python train.py --experts_per_token=8 --d_expert=64 --moe_layers=[1, 2, 3, 4, 5, 6, 7, 8, 9, 10] --routed_scale=1.0 --balance_loss=0.00586 --vocab_size=17059 --norm="layernorm" --norm_eps=1e-05 --optimizer="muon_variant" --lr=0.0153 --beta1=0.9 --seq_len=512 --train_tokens=342100000
Below are experts of layer 7 (counted from 0) of a mixture-of-experts language model. Rows are named router (the router's row for the expert), up (a neuron's input weights, with its number), down (a neuron's output weights, with its number) and show model dimensions 64-127. Each number is 500 + 25 x the weight over its row's rms, rounded and kept within 0 to 999. Numbers have three digits each.
After each expert's rows: "comes after" lists some tokens at least twice as common just before its tokens as in all text. This comes from a sample of Wikipedia text that the model never trained on. Tokens count by the router's weight.

# expert 39
router:477477497442551492494496518495491521481515521506467552500516511467483470509488451544507507477471474540475511492516513515518500488526519502503488506516462516499489495519519497519456471477539494
up0:529537501479511515458530511465477566487497476501523487489499549489519496546499532535483543536483522492476530547496486515532452453536502462485496496483529490511496491518533477501508575496513503
down0:477472490485497489512490521507539486468525511526517534512512474494474529513497456476499497500490523506530473507484479495479487524503502536495456474493454535511470509508454499490502514506508494
up1:479495484454465512500530509512511479514504457467533464502491495506515509513511517479517538495457532516495555518511453497488533505488491514481471476542469526495486524520487529502494533488491494
down1:486465508482527473474510480452459507528481499508500499500552511538510463536522534544485524526520517493478453547496522447492514473491503509486527524537526473501501486504504515525485499501512462
up2:511499479520509543495483511520522459520496520547506508506497461489537479489520517459511515488511478503515486469476521503476528478495506474471541495500453492489504484480480487526486483489520535
down2:498504537550502464514430509534510510478520516472497484495523504517499517483518485497504511494494528481493518527538475486508499533490482491514463487532521508493485490488507512459486520515457469
up3:520470509513485413443484475476494491516519471511507497490513515479495512509494520492462525489467482530497495489488470479479538494497553479494524462510537486503488455510537490501528570512487479
down3:480554520522514543511516519500498504467497504520486510533489474526528497556472531505534492519495470525485496512494499493457467540493479528484503542509470489539463516487474563532514541499517527
up4:496515493490490548499479507486444496517502504471476543486496513495460503477482539526500590469479523512525518477493515492521517467522497515478516464492537530512491514523509473484533532464464461
down4:540468444498497500500466520539448486495528485490475469521526502509471462530469487459521486522471530505451500489493477499530509478484528456490517494547505486466521494466461482507485506499472541
up5:483512462477482517493479550505499532486494500531481468529518507499493483497506496503472514496453515518514499494494531559477475511505490476509519509469479522478483509498481459513478542558454465
down5:455531501506564449521512481488522486510513526494494470524487508477489533490457480489543481475508494534483465472479489509500509490478474509501540412520524494496510494467515514477517471502546530
up6:482465466476492546514487510491476487498516479494499510502535468418484487479505538495507496499495488559487514496526514489486500513506505467487490507491502527525484511452493493527477521496552494
down6:540516522487467515517457479492535477507527525526477511494466536478484509499487480510517469517499521492529492501448537496500487485482498519510506483480507465460479510544460509498529506444487491
up7:493515529492561497450435536492515503492510482527483472502501476526486500523518504474548539475507499516523507534486504529494499504500499551474497506534516479487468513546477482510513497488468451
down7:501470446495454541509568505522486503495479496479550511503529514502502513496476482541443470478507488472444470494520521520495506505538488497521497502500471490489507469462527514486503520532504511
up8:477513457553549487477506559499461563534509484503494506482501462467510489496486459519415539494516500480499486509531477481492472498503493529473519506527512484493541482461500467509506497538470511
down8:515507468491493495481509492525497489515481536469498514487490488532466514494498481487519523469485512497499562538509507521499497541482510530476524493513465520495479475527526487496468512530463486
up9:467482504462500504467433497489508508523477538477487567485445508539500498507487522515505499541515528554514519476510494521511491502489512508486529499504503511490476518528506481506542528505523476
down9:499464504515492492500504504506515523490462523504492496541498536507481486512511521467515529466465502478488515483479470472506486462490475501511545535473503487528532486517525524507487499474493497
comes after: " |", ":", " $", " 5", " /", "°"

# expert 33
router:473514492493471426511507543542521454502521493488473484506512525499432511495499511484493503485491515510517509507501544501532493554486488530533498497487540541522530503516494487474462556484529496
up0:463480505539492501530472512535474486536496457419498499474531530494489498494494508471501492494520508503499492521472528468536471500490535466532506510539496491454536478504525483504502528466457481
down0:471517528509453499478500469507495505513485516518545531485540534472528504500539523532554519498516466500489470499482480512516482532520504499502502492482507494537511527448496491511488484499494475
up1:482467469502476540489483559474497513495522503473486453494503489499515473488496535487524478557527487508542543499528508512521514503551526521484487503438494498549509524508454467506516481517521472
down1:537491504480470514547530535518493459496521493490515511499530509452445463471486495511527461498479495466476537518469525540522514482449531504500495511488502520498468531463504483481522555493476501
up2:426509489494466515525496500509523561491503531506566471511502498524522502480513510518491544515463545505485511526530500491484499522493520519495517494478534480532468499514497530453476504495524434
down2:496495504507477539518466486527504497509510489496488543531465483501469507501477484480502519494533554502469507498428547493473516465544523451489490459487516446477505522474503520514481484511474499
up3:525480519447539492521508429489501521479562527506476537532516485496459479484460530476511476499483483490519517510496530500509550498466539494579524505503481493508495559511515511520546519488513491
down3:523495441526463507502536582540486484503494484466537490478505560499532502499497523489505513528525519517503477515480505492507496475532497488475473490519505461459486490515495499513466486514517467
up4:511501460481513478535486488480479537517496445490483486540545482490470506505560517485523554472502505491550527508507521503500528504515454465507525519494517468466520528508504515517493484523478541
down4:499496491519490511505541451494489516474473507536465496494531485520499498510511532500537493509471493532461504465502470463511493515501453478488509471546487535540466492465486493495495544505497508
up5:495526424499506501493496511482486449475525468486478469505465497493476496475521503492509515506520494540473505477518473520484478479543508515490509558459517520512509471439544511511484533485464480
down5:504480504487473485470464522479504490482513506523476555503530517494476478515454501509476481499479487468559507518500534485459519508485507497526526466531479505521515483529481505482531482503516505
up6:485514473476450489431531508487469507485464513469464504555495503513502521517524523533551487484478500490555475515503548511489497571487495549535492521459529522488481533513491460481467512463502470
down6:512502472509577506507460500493534534498517556520481521498490519489514500500507467488532535472500474482527482494497547529511521434487482503491491466595478447496522521478511501525504423540491547
up7:519461509518440509521473484477490508492529484489475496499544494501467489504487525472499500468548493474531524449490507532500454532515441563481536511474581524503495524512483493488468504496461497
down7:529466436481556495502492540484485490499477494518524486451491459534480510511482488517490520523477566520501462528478510472526470504476524485498455505489493523504474518471508488505504509522527515
up8:549505482479491504533488473506502476480491553476488438483496521489472517526482520493520433479520500437538525538533550486559497484473493524487501540529498463523506508522519498472461483469481519
down8:506500495482499485519490518535560451467512461455505511505566466461527540500501504474462455511512511504514485487505460504478483514482494478507519537518511520473471490521491469493525498489526488
up9:503482491522495474507526504474519495510502487512477484480481548506486491491499484488493500427503485502482513501485538487545441527496485478482499477510508490509487489495502461477494521552523488
down9:505479512463494546467510465527509498482466524494537507503501489545498541476462496490531434508456490508505494529510475528475521469529531490459507499496450518472516482503566486490471520484492483
comes after: " a", " of", " with", " his", " in", " for"

# expert 15
router:477518482503492532485492444488500498497494490497518506510535512499504532478464534495476467451513464468487496546499452490480504507509521510526512527528542530480503521499499488507473444499466483
up0:507478505487464467479488513495523505522470474474491502467535514471497490488495528500445480522504506484505560494520493504539497538499497485507513522542515502442479518476472480535527506476476484
down0:450505490512511519497521458539494502542480529529527513477474539509509472496508553526578508482503477485513520510537502451454482489535514482548499500556470488508499515535540527459490486520456476
up1:473527489512472542500485514508476501499451522489543465532531470491491486504477499506496538494490532515507501501520518494494489516491501514524473466479498525544509507513524516469513452500482454
down1:509483471483489438468483473502501548516500496512456487483494478513510484480507477514509483513472494515474545515468475561518546492526499498506516485535481520457493489494526511515476519511464524
up2:505544466498503515509470528545490482501509538501539523468539491504465514459541488489503509505525443497464455495516503508524523501517523492506523509476489511470484513484531486489507491507518498
down2:471495491534531460481556449491538539511529525501474552496473459464484471513504523508497432519509510502473544506501516507468497495478521485472510544550510489480492497521502509558477487499489505
up3:531467509445502499500496480492523570503500453471469470523494468506484514482469483466498517462472499515468513487518517503473506493485486540498510488469525486498468535488500509528462523513455502
down3:486461480527495501519535458508471453490522498530540496500509523504495501530471506474514492497562473441489490503497529467528523492477519491489493527590487497498534478457510514442508463498539517
up4:519483485498509480479523554486544491491539503508516495491507497489499472498480532554485546501493457523478489500516479485502456494551469510474510501493519497534465489487531545483465480526495491
down4:510489492534508498550542498480518464547489501525440493520481465520491491498498484479513499479505523524524480452507497497495488490500509501519483467546533504529512543481514498478524528482505466
up5:500472438489486544454529483492549451514493517481503501475471486458544481520513498489453529567492517520476496512506497497458525535515515506465532461513491544492483507500501486516509461529495454
down5:479510489455514459514486578517507472520503505524516448463525522523491530512526503516496526528508468526500518506499493484479468525450520493474526479577476493454527469502491517489503514504517509
up6:490500498509503470522455518481499492498542520526522551506500499501533509567509499511472481509472539503432502539476478483494475495526475495461487543483534519498434502495474454516487475454501532
down6:496500505484515537498491516497481476509503471473468473538486502482487504431491490508471479529483444497539500500507484499519549486493496492512480465448521426518499492544532527525485520506513504
up7:447470498590524545466508498481501487533480503496503494494496540485481523537487519491513542507511486494461499475454496464504469517523495491487525504504472491496514496471491471539515523485488497
down7:495515477482462584520494488496525530451500506516499536529482461501495482451509500508512559501504488500509503494525501523461510509485503496471499506517498517520475490537479503479493453524533481
up8:497504495463547485544550485517461460518506474480538504520531515465501461492486521487500480547453457463461531501473488503523480482512524502433509545519469460524470533525484494527481493498496543
down8:485490485493494499495459528502505523510493500525437521486517459525561533487492523487475516433497523503491487484528536509525490516481445516498488499529489479499519507512523461496498483493494491
up9:463462501467534532539461521548454491477457499505519485547554505461471550495536465481519472503491506481489521524512496495484492499467534540556499471517518524469498499478516522484516507520514463
down9:496467504508523450464501477435498508507553509498511440518467520544518494487475550505503499542528518467516519514503515509530481467478513524492518501488497510506475466506476501505528462499458478
comes after: " of", " in", " to", " at", " by", " from"

# expert 18
router:441461455526500540500509526473494505486477493486500491473505517512489495524513535499472566458506471477517470465454497498506493498520494503514499535497511509453510490484536526463489530539498511
up0:409504493495535540475494510492493473479497512481521475475484467512550521505473498500554498526488492489505485450510493468497516505530518503502504482485523532518471496423491522505481537480517541
down0:528469484485475503532509522472499519499501460510483491502461515473493477486477471511494511502523463479465509574509494538553497512491470557521524508528493474488511463549526500501527476502461505
up1:478511474494449491516472482544490519458484516507517500494493491510553495523465491514506498484537460467470489504507453458502434480518513518485532512536475476455486512490502502545482499512485530
down1:520498486500502553512496463485529533504530450516486526464497529492509438506524523477489514528524477530546504493525494536491494518487515485555488492519509501525486516488461499536486535498541514
up2:469491477481492481494466492491459502497511496526509572489481438523511468523469521502488486514496541520490462549520467484518516518522456489466522499486523472451481500489573484503524461467463479
down2:531440503509501536477485558521473496490491467463513515514510507489449497495506501476523515488506494480533483521497532508516498497489507508546510505525482501559532519510512465498518478492496542
up3:463471513495489481514531528532482493493494551481470563472507511532466469483501521506479534497504510510443474525493529449493448513495535513522511520529489516492490511465543461498488494488474462
down3:545514495498474514483459466495527503533501456494505469505455487480503514530499477493527478478536520520506489500516501557502532505497461480470526494508549489508533527462489501503517518478503491
up4:464461500521476473517523510493475502449500506539469521489497530515493525518503543471515531484477529486499488537444469474493473510526491495521507473490525510483514494496528522503491468494493519
down4:472511488488487479443481480537521510488486498477515449484480464484535506532495465495467489511517518497432538501499487511497494498508518518500499503504462518474512519506503483514519523525517517
up5:468504487522516471468479550488508488515487480510467508470529530480517465527496505490483494452495486490487519466484539487529482496466486460493489547502512497485484514507529505450528479517488512
down5:516524523485496500545480499529477526531536494499484498525461446513506519470454448530490555554510500512521521497486431502473524492485502484473520473499481498484499445484445442511484524491503469
up6:471540481493522499547525546531491458496524472533482512494500453505486463531489496511482471527490528482507512539505498467505501502497479518462523498466477494498481532477482500448478453570509482
down6:498489533503495484431511528547485492491494514481516467470497519459501509515508483487534504510483541517477522517532484470508484502509507462519542497490483536448504472464499451516533507483499489
up7:490477488513477507478515517514475481492459536499497490524469460492468516483533513521521468488494472497492513525497504511494489539514509547497450532534509529484518481545536491380457501511508490
down7:450499486485488521537469512475496509511500478508511516460545506457491478546487505528478541508488524484512481529452516466464542504520515484525511515536531467514534504463493506559509461504514490
up8:466492445501512518511484528477451474508489547517528547492522460523526474523473555472538502490493517455529509548546473512488452519482512486525491495512448460502499505543522471483516473517497553
down8:534518517510469510532514489505524500510519494526504478524487503495425489509527453528455476522521532492485477502499501515478531523511471482484444535502510500532466495461489503534486450503479485
up9:495493465492486535518494485536519499498499515493523535497508496459494509482481534501505512498506509487456550497477498515461510539488523506484535495546518484476480537485539491502488470515486521
down9:517496528501540446459530466440474488482458508514483511504505480492473484524499506514527516471452506540472467544492504466506491503459510500495467511461455529528490472504496493547484504503527485
comes after: " the", " a", " his", "'s", " The", " their"

# expert 34
router:503472480482510500509507506477591532489518493544499516494520503445525512514539519436492510492521519531479512498502489480509493487505515514526462484510478475487486451522528505556465454482572530
up0:502524519513506446461520486523504510468497411503473530506503525499547487476489513464529484502498505518466483464469461529496481521471526511483494491492522475510540513514524507516540523476503493
down0:525519504520523487482466491463498469519493490498486481485483536528523494562487471495460537513473487508487489473468526471495520497561500503497529526455462497556504498473493494512471488491469490
up1:470446503486535519544524503500492539511504473507482493519534533508486487550476554516513479480500503510494524518467463475488485485533493474489501478493457462466472518503481512493467523511475480
down1:482519483515449534477516485498568538529509510501517476499512486538520529490519523511468502481509550501475526513482517516518474543462526496517489500545473499485532508513475488550486560516506504
up2:488485468456538485502488523462470528491509540494495512483497472492547510488498507508469504444487476470499498470486508539525494499500485476502496570489521470506498538480518530505492477479494480
down2:494474465519476548517489474501517450508495497454504492567508473446454480487512474507535476590495528567460526498513522467526518503522496488555519468472480467504523493464525521525474502475501497
up3:503490434475508505473522499473518522435512522459577504531486532511463515484492496537512502490534499467461517512504523550509516463520528482516504503508479544511525479482468482512508565529514473
down3:521499501504560460507485555466503489503462490492464453486472494523498480521503519507485552486506500483556494509488496497515522531497472491512491539476526497531490512517507509483519464451486461
up4:489531489463539502551500461529485526517507497487546501489564523520496490506502499459434487477532461485498499488520487454469490475507447473499533498512486466493505530497525492553478507515520535
down4:438483506503482470498474532495471496487508527545456531467501507487529477505500478523519532527473508520490479503516513496509472495543504505498496485529522501494534469502469491512528502521475465
up5:498480470477497516514525485537429510505458451500534534488522491508588509522524515482460525469498529490476501501489516453492503524523498502472526506514531460514447504461500499514498476507473524
down5:512499495487492539474496475453502507519521507460518511497500492476525472514539482523470496508451511500489501501487511486493508508567466521514520535503498518455495540501467470496459524482512466
up6:470474500490510477461499520478507515502490457500520466473500494493528508474471483487515516477463518516464503513503477508540485489522518498463529504507456513412530526509515473557477515514521517
down6:526510487521515504521485551486498515470492512503519502528490506479482498502475524466530510486513484496518467492486487527507518463504492484522509495473504527522507445482453537473517505523476522
up7:483511531484491518489517494530547476517447471500490516535484485491483498500515474490499547545495510477499485483529481526508495508474498545511528523475497475491524462539513503470518481486480537
down7:495541495539524507520457508471496525490504456465484481476510517507519500535481531512470512491476525488517525507493482505503491505468511493477504487485593489497495527482518480554478494493456461
up8:504503496521487462529488494524453576523494521529516533474512511508479483518561520535497531484520467527486523535486475471530482486520496517474504522412522459487488477538511497515516482549513503
down8:492494542502488521518497558512558475490509489519499541518510448489551530504499506420523464527481512521524491511478529499446483476472466495516473499504478505518501517468501527503525494461506534
up9:545481525505487512523515523467560483520495491553479554508479499481503485524506505464484468491515496463535527500482467490507509486513509496494463465501486509494507548470467499519480550491556592
down9:480547477474483482509434467507473516497528526483516524498540511516466540473509499515456500538479514509524500500498458507484478515483516539512496485523541477526512499486512486522491488468530446
comes after: " |", " ", " 0", "|", " 1", " —"

# expert 13
router:520466505504499482468538513578537525498502510506487483498520455524543482424503483477523508491476489464551500532521497497469501481448460495521524492519487477517525513528508499454479459499514487
up0:497494513507508529518541527502487496496495510489475494500525514500508480468468512489491468529503511490524488486539507494541538484495493442462461505474524486495521483518513480486512511489554462
down0:481485506481445529496509482546511482523482514490508520531531435503493514499484497443498493478487506515500460503513528468506495550519490516527520511456508506501505513493502478471492488502483505
up1:515473490500532428478522479498521518481473495510498502543496500538479509493487505533479478498469454488514516498483488492527519489556470505502479519476503505521531496491499513517470515488450501
down1:502511517485537495486517546510549496533516481510556468483545498523514494509555503482483518488579480488503471560464502511467481485503508459458469526507472477472548498467498511534504536543448497
up2:513528462489442518464479471489512500484495517469457484490495523487496497516542486485464569524479482532480460544510504531486483522559496541513457494479507470524465478514479484523526512485479474
down2:514491476491448494484489487491537520511551487471434483514487488486506486475553496534456571506515502500489518543482520503536496513549486553481499492509458476487447489514490526508529496460475482
up3:487508476476506527489520484524509485459493513497465541466482496489475457503503480486499524544478495524447481459537498482477505536508494562515492478550510513520524480499462504548471534526546467
down3:507510475508467452472506488511504499502504470529479495451480489485558495503507511490526531503508483482485560519493495467465452505472511502490512516528506517473500474508487490465492547471530561
up4:496461501503517500503507562537489508506465508475511520478509482547499474446473502533520474495489509469480498489525528543524461532499482487541500521474464505498464510486558512475505466510461474
down4:516502488475463487466497488519504525506491513444459512483537515483485513488510546490469528516509559504481527451514486494498509528528503546497545487497502497480500516544491473475463475520483534
up5:509515468509535479525484506485504456473497510550495510541526465547531460512509466488506556499519482490540503491467527474495494501459482506500508502545447488522527472489460525514508487491515444
down5:499483512510530466495497478471478465506522511480498504497491553488497548511543531494500532506518465512416516485536454543518524482486515485479526507508545513473486497492526519483531517525514477
up6:499541477484494512540490513522501532471484475459513486494478527487496544513505512444508516484485494494494515518532510494499522508509523503461552494562435510444531533471474490482487463542469502
down6:488481489495469536541454474514510472544519506481520490481553496514485495470495482519543515518496467496501535502479474465494543441460521462546532506564486510452498543518573483504489498523513519
up7:470496516519519475501486471520444478490521501489533479480506500488476518489481540472546515500482513497492506492494514494558530519484522500501523517497524523483500501504514468500453510528489492
down7:484500534489476524512510485480545474487479529469485434492513445479514467480502473482470464501471524506495505492505494553539494483526466530524484474518523487510492486503488480538492499507535517
up8:537500521471477495496451565529529523509519511503499491485504548503507513512456498508503503461503527519499534510485466482449473459491538536520488508506499519516526473529509465527461502497497476
down8:498507469499505481470508547494511536475505439486495520473521469535515532506534525452541507531499466502487502517513541489471507523520466495498532505524499508469489493522491556470530474519484508
up9:453504520499445510489530447489508505519492485441519522504500486482529497497472509471522515496474512548499479474492483503466493514521492498538496504479513537485496536484542478490495535481503533
down9:508503474500503525497480473531513469535548491487506483509519495556503487525497503510518502524488526509495521460499542478459501469514498512494567493504456471513488497501460509500518508518514476
comes after: "\n", ",", "s,", " well", "s", "\n "

# expert 27
router:455488493498463454531530501531549470522509489428484487503508526455448528479482496473500522524507475510506510517480486494487499504513515472518516493543524519469478529468517486533525503556479488
up0:463496497482495457532543484505440512494515499512473536490497451471479473493491465477510502515466439510473502511471504525512530516508460488489527493547549458474475500544475509488483493549517512
down0:496486520493520481493541510516496475482513501476504477511507498473474514508478538523489503465501469495513547532533505516538488507530534498461443508518497543550481487513508488515547548428474486
up1:474481499455469522501491548530519563518476511510527512478507491529478492527502505499536494494500494500509445526502532487484477527452534498460519519535494472425506537503502497496464482520523471
down1:564529475523579512492497488467478454499507505479483480505482515514522460467485508488478502559486516468497527481511462496519506489503476507519463470482481530576508507498481525496502524500465500
up2:468480451534507586496481511507507499537522497489452527503474501508450520488477519475493516467471470516517475550488512437480514479511511481510483492519485479458489510461521516489498496482451514
down2:487486494440487442488498481500496484524497517513481545521543511509556486524477496536523437509506525542434539420463485482501501488515479497527514509476431515527542541526554489520476476478495506
up3:468491503515481539536532487492493506519478478490506483501477516465487503489503497480503508502480470517503538498484465523501501474550525495458544473476536494490499517464480502529495483530519560
down3:499548525490487497485476502498503498492503515516483542474521461512538465538517504519478495506518517491504483488517525470495520519499521506504467522491508498508470500491502492487474518446501481
up4:474482491498509443507529573438514463487485461477482498524477501486551500492476481486500480546516483492545499522508481493499487506471510522476502532538494501510483515495501529519483462510493496
down4:512468547481487485487493480530501474497508482525489500491525436515470505477500523530506508515508492482468527477523535461507488490535507532528479520476492496469543504513444507493486472491510526
up5:481496474528551544476479541513483458488478539486486518516505530523503535489484508511512519455498477495493509473495485478477486482521501526492483491501478524502524556494539450517486517498501518
down5:482516511491472524480457510493491479475447499529497483488470450514497489518546482448485517495511518506496465491477542482509506529484496540499535498509505481525517504546446447481484497512556524
up6:479523466492444533481495476586531411532493495522520516530528462507537509502443522536521528522565517482508492519474455496498504505490492510493511481518501469494453486552557502479537509481507474
down6:499483514504510485491514491468498551517521500478502521487474507481492490518467489465456506492523555511517477483524511489504498503505462457501508491461476551489515517472463498500512444525500515
up7:467458474509480489532537449501485468464545524469525516482498498489468517532482513483501501484535514513494528512504515523530496486512465534543490549505518508528529479507525532527501549516548503
down7:467482490525500424516489514539491475519491494538524495474529491513482521496496530518481495503509468518518555538523465485513496537513498491543501503517522477465490524502557512505453504495490475
up8:490485513461520509474531494476524481466509481523550477479519473483460489487479488493538527513475444500477488471513507542457494532485506469478470475487501525433486488494532519538541505453543496
down8:512521464525483514505486542517507520514503483517463502496499498541514495515533515487477501462479516480498502550477503473545532471519514528493521464515463469548517502507499561463534524528511483
up9:462464434512471509511477506496491489527512524495471518522500543522520485521509537532502480476520491485522500512480510466526492471513497506529456478498542514507479466506540556516501485482466511
down9:526535476485516528474532535468493512530503500494463511463511527544493443519517487454422477471518492513479485503469525482511498514508473527495522516531478514490530483492549511524494485504544522
comes after: " the", " of", " United", " National", " by", " The"

# expert 31
router:457519491498519478471503489489485518467486451533551527494494527439548504491484525469527578482499511509463530488538507520508459503512500515495501473561554490505483493462543465473480529509522488
up0:485475504505481498462482483487478502515525578469490499496476465513537513487503500488493523537498517494527509507490484469544473482464544497446472515530504509524484495541522500507517526511525468
down0:480497459466496539532527495535475511467510508526504501477496495486486531482503512541476534466500485491523502498466498533506495501456531507531481475517523498465498487487520484522496484509458534
up1:487492493492516420528509520487500501513518463461513477515503491471504504516506472542493520535500508471486540450469513525501483489496470486468493516535495493493506488539465493508510546513519524
down1:538530522484510520477526502513487510504495475500498470484518494547525483491545493485500547494521449511501464459532473468517526517487506512533552499491487506506486508528465520486511450505496482
up2:473470512506494490495502556523507508573506493548510524480482493496547519502490477483463517502468513492516531539511492522527467502486490518493508481529495523525501486526488503534488562492511516
down2:486497504475507515499484474480491499505511529543483518517504514491508478459545520498540524495492511523486481472507467454520511465547481511483486439501504481460533514532497524522503501491474467
up3:494512479453512482512486518483501479499534496510501523524510505453487513481482505517508539499477500508491484527503478502529509478494482529522493450554539524490484488496489485483474448542531527
down3:542482492517472506492515516491497527487503534475536486501478477530536481510488491528516485460490535458531525495466529480497534521491500528463503505459493456510531549523509497477513492509480483
up4:491497487477482529555509508521501534550453484507491491521499487467518509499482503481452473503482511506453522508528507489552477505535498518493547519538474485464499517480525485512473473530502485
down4:528527530508485497465508505482524444510499526487500522475467487564513527479499519493508472511487523492494514514503539516492516484489492447492522486498529484510505464502492499441497529497508518
up5:505519503509496529486510465478526531494502420513532502465444553516515504491501531486485536455491500503461514536529530525554526516501496497520520504493509490503502463495489491490494470526533498
down5:489535528529507477496451526482510527492536522542454494491527489514511485549481504487507504543484505467497527461537500492491519502447478513477475509496493535486511482500570490471541529486490498
up6:475503511463554510525511519540427523528515483472528546499485513507496451544484509494510477522475471528489536512494484467513507535529505485425488529525502471483459527515482515486487516503475533
down6:496438455511501537518499468488532458517529495497503527502495487522506510481496511559493505482550502484481483489492473582515497477487533508491533504468458468499484477505514535552439520489509484
up7:511505479495510515494521505495562498483492488488542504477468464485495448505472466483521507516469530560480524518482471511524518516470544491464514447517509506480498542497548474472489494487458479
down7:513505493477492486533488496510536468517531516456493498579481505509492498517536541456501481482521521461509449493553522451560489490511486482507527509494524487511523501479503515525491496490506465
up8:508524488508504526532502514522500541477467505519476431555485489500488492498517506529534524472490510559479517490523500498487510460502513518528507486558457505492484506485479486505482557505490508
down8:455487523504480481526504577488491511518494491523509506480493496438517524545478498486495475495489500555518503521503501494422486530497497473512496509514545482493473524493518508470517474508513530
up9:511478523495475514536488486493550509483541464502474471509449513499487482509508492501512496504516484496523498484532488446567479499479493536470544473523514477464503486493491517481515520478549556
down9:509494513530480546440542482486480484486448505496511543518510505540518499468483523499459476519492495521511489534488496496491517479526500475444473509504473527482542513484543499523463461483479473
comes after: "\n", "-", "|", " /", " medal", ";"

# expert 11
router:503502534500475464494470495457480512466502519510496539515481531496498497527416506462576531515496500501520527509496507461496509510503504509514572507422539498493485489506473509452528490516490473
up0:482568493527508490510493492483482518509466492486514486503535543465558512504541546495534493512481544485516486516480553491534500463461507493509521506486487464526532475537485489464499443483532480
down0:473507466523456507500520537525499493498508439493513466503467534479534490499476478517531580491499493520500515518502481487493491460512499481503482509489500503534461515465519485503518517498535490
up1:467488478500498511523500519533516485481487508538481459498525477502480490496501519431505449515497474516490464557504522458492488479452482484483520513519467491460518463461504543545522472449554514
down1:481515526512478500500478480497500477530457502534506487516515505539484509514542475504514507512506509485470525503505477480492521511506578522524517493468525501484487488513508495485504503459474469
up2:481513466504519514526502509542444489495513498488544500490495511500507511524462568495469501481484492518487487519477512529531497502452548487470516506481531502475501457506531519479507486510524479
down2:479544502507506494523507503518521480520508460506545498507486455536522467472512489516508504546495509509562530463424553500473479528487477528497479510522498518519506468462499534469558479498509502
up3:492551465498471524467526484502508514568459471487484472502493512500539464516475533520488547507501504495468526513530483479510499520487509512487481509513473538521496487530517428499515480493453475
down3:518504520446529487477474486461492464446489527477521489518513497501486495453512462503460525454522501505503541505517495521501499520473485499493513508457480466456483527476517509462504472507476489
up4:518484524473513544499482530495496474548484439511495418459521503507478519542471481490486519532476517501469474514500508463534473492494499507514497471491506517460487462528473503490530525499513460
down4:482535524519556510492538496517548523464492503527442527526501490523494467537494536456494509498475483530502518495554472505488494498500491474478522518503454529464487474501497461529447479451570524
up5:519517522577527497467456419469553517509482558498504563540482465501521481514516491513496527496497515484514506543518484537506495537542510514488521488507493522459534500521516485489476513501531510
down5:506516499488505492471551507489474472482501507499498495502535475517541494492564482512468491483481479463489526498491475506506496532482512520539502491539505514486527454481502484416474526511483474
up6:519512480474456494485543513457480529501548518486469501493471493485476512513446494499498489535478537509481503516503500499540491479500485507540548529478548496465513511492533481481513516520527491
down6:529530479504544479463495498501488497469468513502499539473505518520532524477567479514544528512487480489515515480493489496502483508523456493486480470491479539510498470516493508506512449502506500
up7:505516516527445519499478502463489563493460500475504489523500531468495531494514494513471581523494524469479475528507503508540489535526505556496451475491500518539494475511516472525535498506457527
down7:518511499494525496517516505501526485484513533507479550515481492485510506511518514494540506517506527543506492512475524460482494542478501504488478549486482487496425543536530544510477504477509496
up8:481506487493476492531496555502509480469504496498557501499478510510548497508476500520493504492507535492470521478505521494529541496487525520487484515487465477504514523521506473439480493528474455
down8:486501497488534505500511492547474466503483499544458531513469476482535520510512531469513509519520482498508535481477479517492514502455516467551468545513460537512443500505540531526530503530481458
up9:452516453480502486530438541496487490522504484498519547517507487530504498495513481505489518470541563496497528473507503541471522520491507495485518544407504497484498544493528495485520490514484481
down9:553514531524533530501555454513509445452493473510493494468475472476516519534470526507548510508504491503511504515525489529474438541523497503469463461550516531510521480516542491496492521512534490
comes after: "\n", " |", ".", " =", " ==", "==="